{
  "d_shared_expert": 640,
  "balance_bias": true,
  "positions": "rope",
  "decay_fraction": 0.899,
  "train_tokens": 1170000000,
  "dataset": "wikipedia_en"
}
Below are experts of layer 9 (counted from 0) of a mixture-of-experts language model. Rows are named router (the router's row for the expert), gate (a neuron's input weights, with its number), up (a neuron's input weights, with its number), down (a neuron's output weights, with its number) and show model dimensions 0-127. Each number is 128 + 32 x the weight over its row's rms, rounded and kept within 0 to 255. Numbers have three digits each.
After each expert's rows: "mostly gets" lists some tokens that are sent to it at least half of the time. This comes from a sample of Wikipedia text that the model never trained on.

# expert 8
router:138123146117184162126083096132097137172075169144135104149047101177143150085142095164123116125119076140103148134117119088136077160130104087166103091191147156111149112149116158068089099156129081124168141094159127156100193168075119134187137130124167102088115113132158129096093080188161094156180141145178170130142201093114142112100149120158124107131128163074068143060117104083084179113121
gate0:107094189150121091063134163162159108110154131152175142135137162139182116142153158092094090115139064107151206115100073093141101192137188154134123088160116170094095139071120105094116127128069152147124111158155152088115150126040132177119107129137029126162141120153129097200150127121105131146111181124079126170125133127116080092129144169139083110108105234152129094109099178100118168120123
up0:160203120147079097136195179156086122158145096185122110149129143165117164187171103114166150184121139109164098119144106112087126132116089112114213160166106127131116113107134171176109094115126103109103145130104125122095084195118072108209150138116120047168109082128125093087076119167136105155146127143143115156127082153137090130084152137164136079140136168153118169117197166152138081121129
down0:126045137166062142178128094112133117148018141103116103157112120155143115062135156149103122119112120109114105163189152078095163109165105220112155130150150114105114115111125102139143156131105146129104115066145173121139138102132137165089125113102102101087187109084140157077139133127161131133147086129148091138165066059112172077112117212123098133081123131179122082146109158167077145117118
mostly gets: " second", " top", " final", " every", " third", "-year"

# expert 10
router:127179119168081107092136146184140132096113118087105169062163131137089096138104126167167198101065128170116139142149126115199184119135127113090163140127170176134203135103160154176179138123143170106164111112111065110072157136071181147108115142108132097134119093074135112126145110150128139163099158106110102120129168131124134099099130065108201173132125188101146180106131125075116118132148
gate0:161082100131115161182140125117062139087164129078167125155096121152093114114093132102132138081169146175192149092209118128116113145187134125120135030119111136162113184115185174120136085144141116107081140172132064198090128123197087087158171116174069113139153122131093147157165125181130079136143104139203115168127131183143135149135182191108133163173204103194104176113088092130145113186160
up0:104129121167091113080147187095102181106174151145133138069098086129184086177158086079143135075124162157130088175110143104165073177134085116133137173115159115091054077122157189084118096158148128136141118082155158161092083102114114175148147140105152102094154100105095150148132148125112188190103161106123160095150114080192151172134161155146156114155093129098083070146116122113146111122180
down0:178147104129205151131109143119129085086158197106125062059111131149094087163106143063138177148124116102106069090193146111111130163145072105076135129065143141112110083157149104102146112128174110155111058070140124099071146154087101119099161076127150105155122111187163099123094133123137139120130135118169105150101117095083120189140091057100166107154175164149111156149113140122126084035117
mostly gets: " vocals", "978", " video", "ask", " bass", " drums"

# expert 1
router:141123089085146166141178105100088123145171110145184123114202086149167173170104121143106081118187170075151073120125119044137136105185143204121185139147088143101107149160077121067125195133181106087074132147117155173137151117103065170108055103136078147166161150123183151094122137116105114137138122145076150114153149147117170167079155173102191102096153102060137082157100164129121141070118
gate0:116095146149160129069164171105139110085080152162156100191197134094115145124053095098174133168089101149142092150100172184144134147157040126113131101122154094196137136112125143191099164082126180126145128147185140142119102148102134121144090137101121138111151093178118145097181170070160168084141116215202144167119099176164147112116091168096123124133149152087145124150155134100125144174133
up0:137134131117135193137149148155154083128132107180099118125139067154166142131165135215140072139174106164178206183121132108143145077127135134173108110208172085153163162130089101121070135117146187117134169172100165183095145130162162143126138150125138058125155174152166119164087114065123136132047181125132121155157131103146115142189130174154166132096127125108128084086129131111091153192157
down0:121127109123160123144149120157069160154087131155136105121113122089179159133117191100157133053137138156094166145156100113135155171146110127141132128104169160120114105172137138118104149063113190141111085112082191056097097091137166166164145140119116126105177096191114077125169158201101104107119154126139146094165138163148115173154130131123120092181164126090116160122129133102147147178099
mostly gets: " de", " General", " :", "):", " ibn", " von"

# expert 4
router:113112167177157157143129145131087129157138113106104130121149122105147154120102163111081098113118135142121160088121105200075139135113129130113108124165113126122107157121150135174108087148120088142071140108143054069144124154099154065131089187166135109144198112148098150097107160145172135103168114176075118122086115124071129123123117128152092172099137122084110126184169123093147044113045
gate0:141136081116145161135105115158127172188087129132116102141105085105106155146119101092185145158098066085143126075076177134116128146111094158093137154116062151149136066150159140117092134190117112132108107200159076133117104132032153153118143129173103167137152146127071149094168203130160168076142140153135125145157170086123115114138190126170109146036137113122181147108231131126109093132151
up0:122168136137130077111108147144128113068107094140106195103119137175155096141095117105115032109117121132095164155158136074203126165134119084141149124094154133152116101079179096140105168097158096088108135110095143109182188110130155118122097066115174126147137119108136126092098117139136147159128143126115126089122130155089202084135135155104151076130135159196076132143039093161133169116135
down0:165116151170152147134154142114099123128104141094116152177132186102111125131129116138156117143141120110086155139049144046065122151097160092140167165081097119078150122113142083151132124148237116090168104138120100173166121094090096137103056125141160190124154122119157159118200064124101135132155161105123101090094106102146149127155072163170154143111154138200154184079123126116129065120120
mostly gets: "+", " Gh", " Dj", " Bal", " Ram", " Kam"

# expert 7
router:131076166116180179101116137149191080124109105080155103113112148093208091140109194152118183154081179149140140083125116117159097120153163118121117123128126140118101152154167107120142087094143196181149121228136102180136100163150126127052144096149141149121162126071101105157159085096093099171153110179156153067156072150143121142130130150155097089205122107153136178117126089081177115120155
gate0:110146147127146143187131130161101112133122163161096159065168112119122103137121123131128161119108098102135145142123167107091085093158128115089128029156191185092107173163110103096096108163124140107155085109156108129101100139135116122183195068101122180149178099115122155128148127115130080127141109153208116141152147045157135107124132161133168133136140089099094077129117149212084175109174
up0:126098120089154147077128096157139143063168132168223167175111123106097116101159119074108112118143117055138132168158158171141155125144119246182140093122105205112164064201054105113125119185132187153070138139153126185128086097189142099136168089091099186108075099182068088148093139153156142155136112130125089106110148098122163122119147136150190120144124109066099070127201090170137170165169
down0:125120119086140089146077125115109079179143143136170138094108110161206152124179153087173132173111102145083146133113102113116126109098107116146148131106105153142091095139180164146093152151121141118119116108171068105156069142097124112135134131147124179104126072093101120146175102118100143075130120135160138063070173173153139150114203118139110070096069121137138121093159172143153099097114
mostly gets: "idae", " Binomial", " they", " she", " he", " you"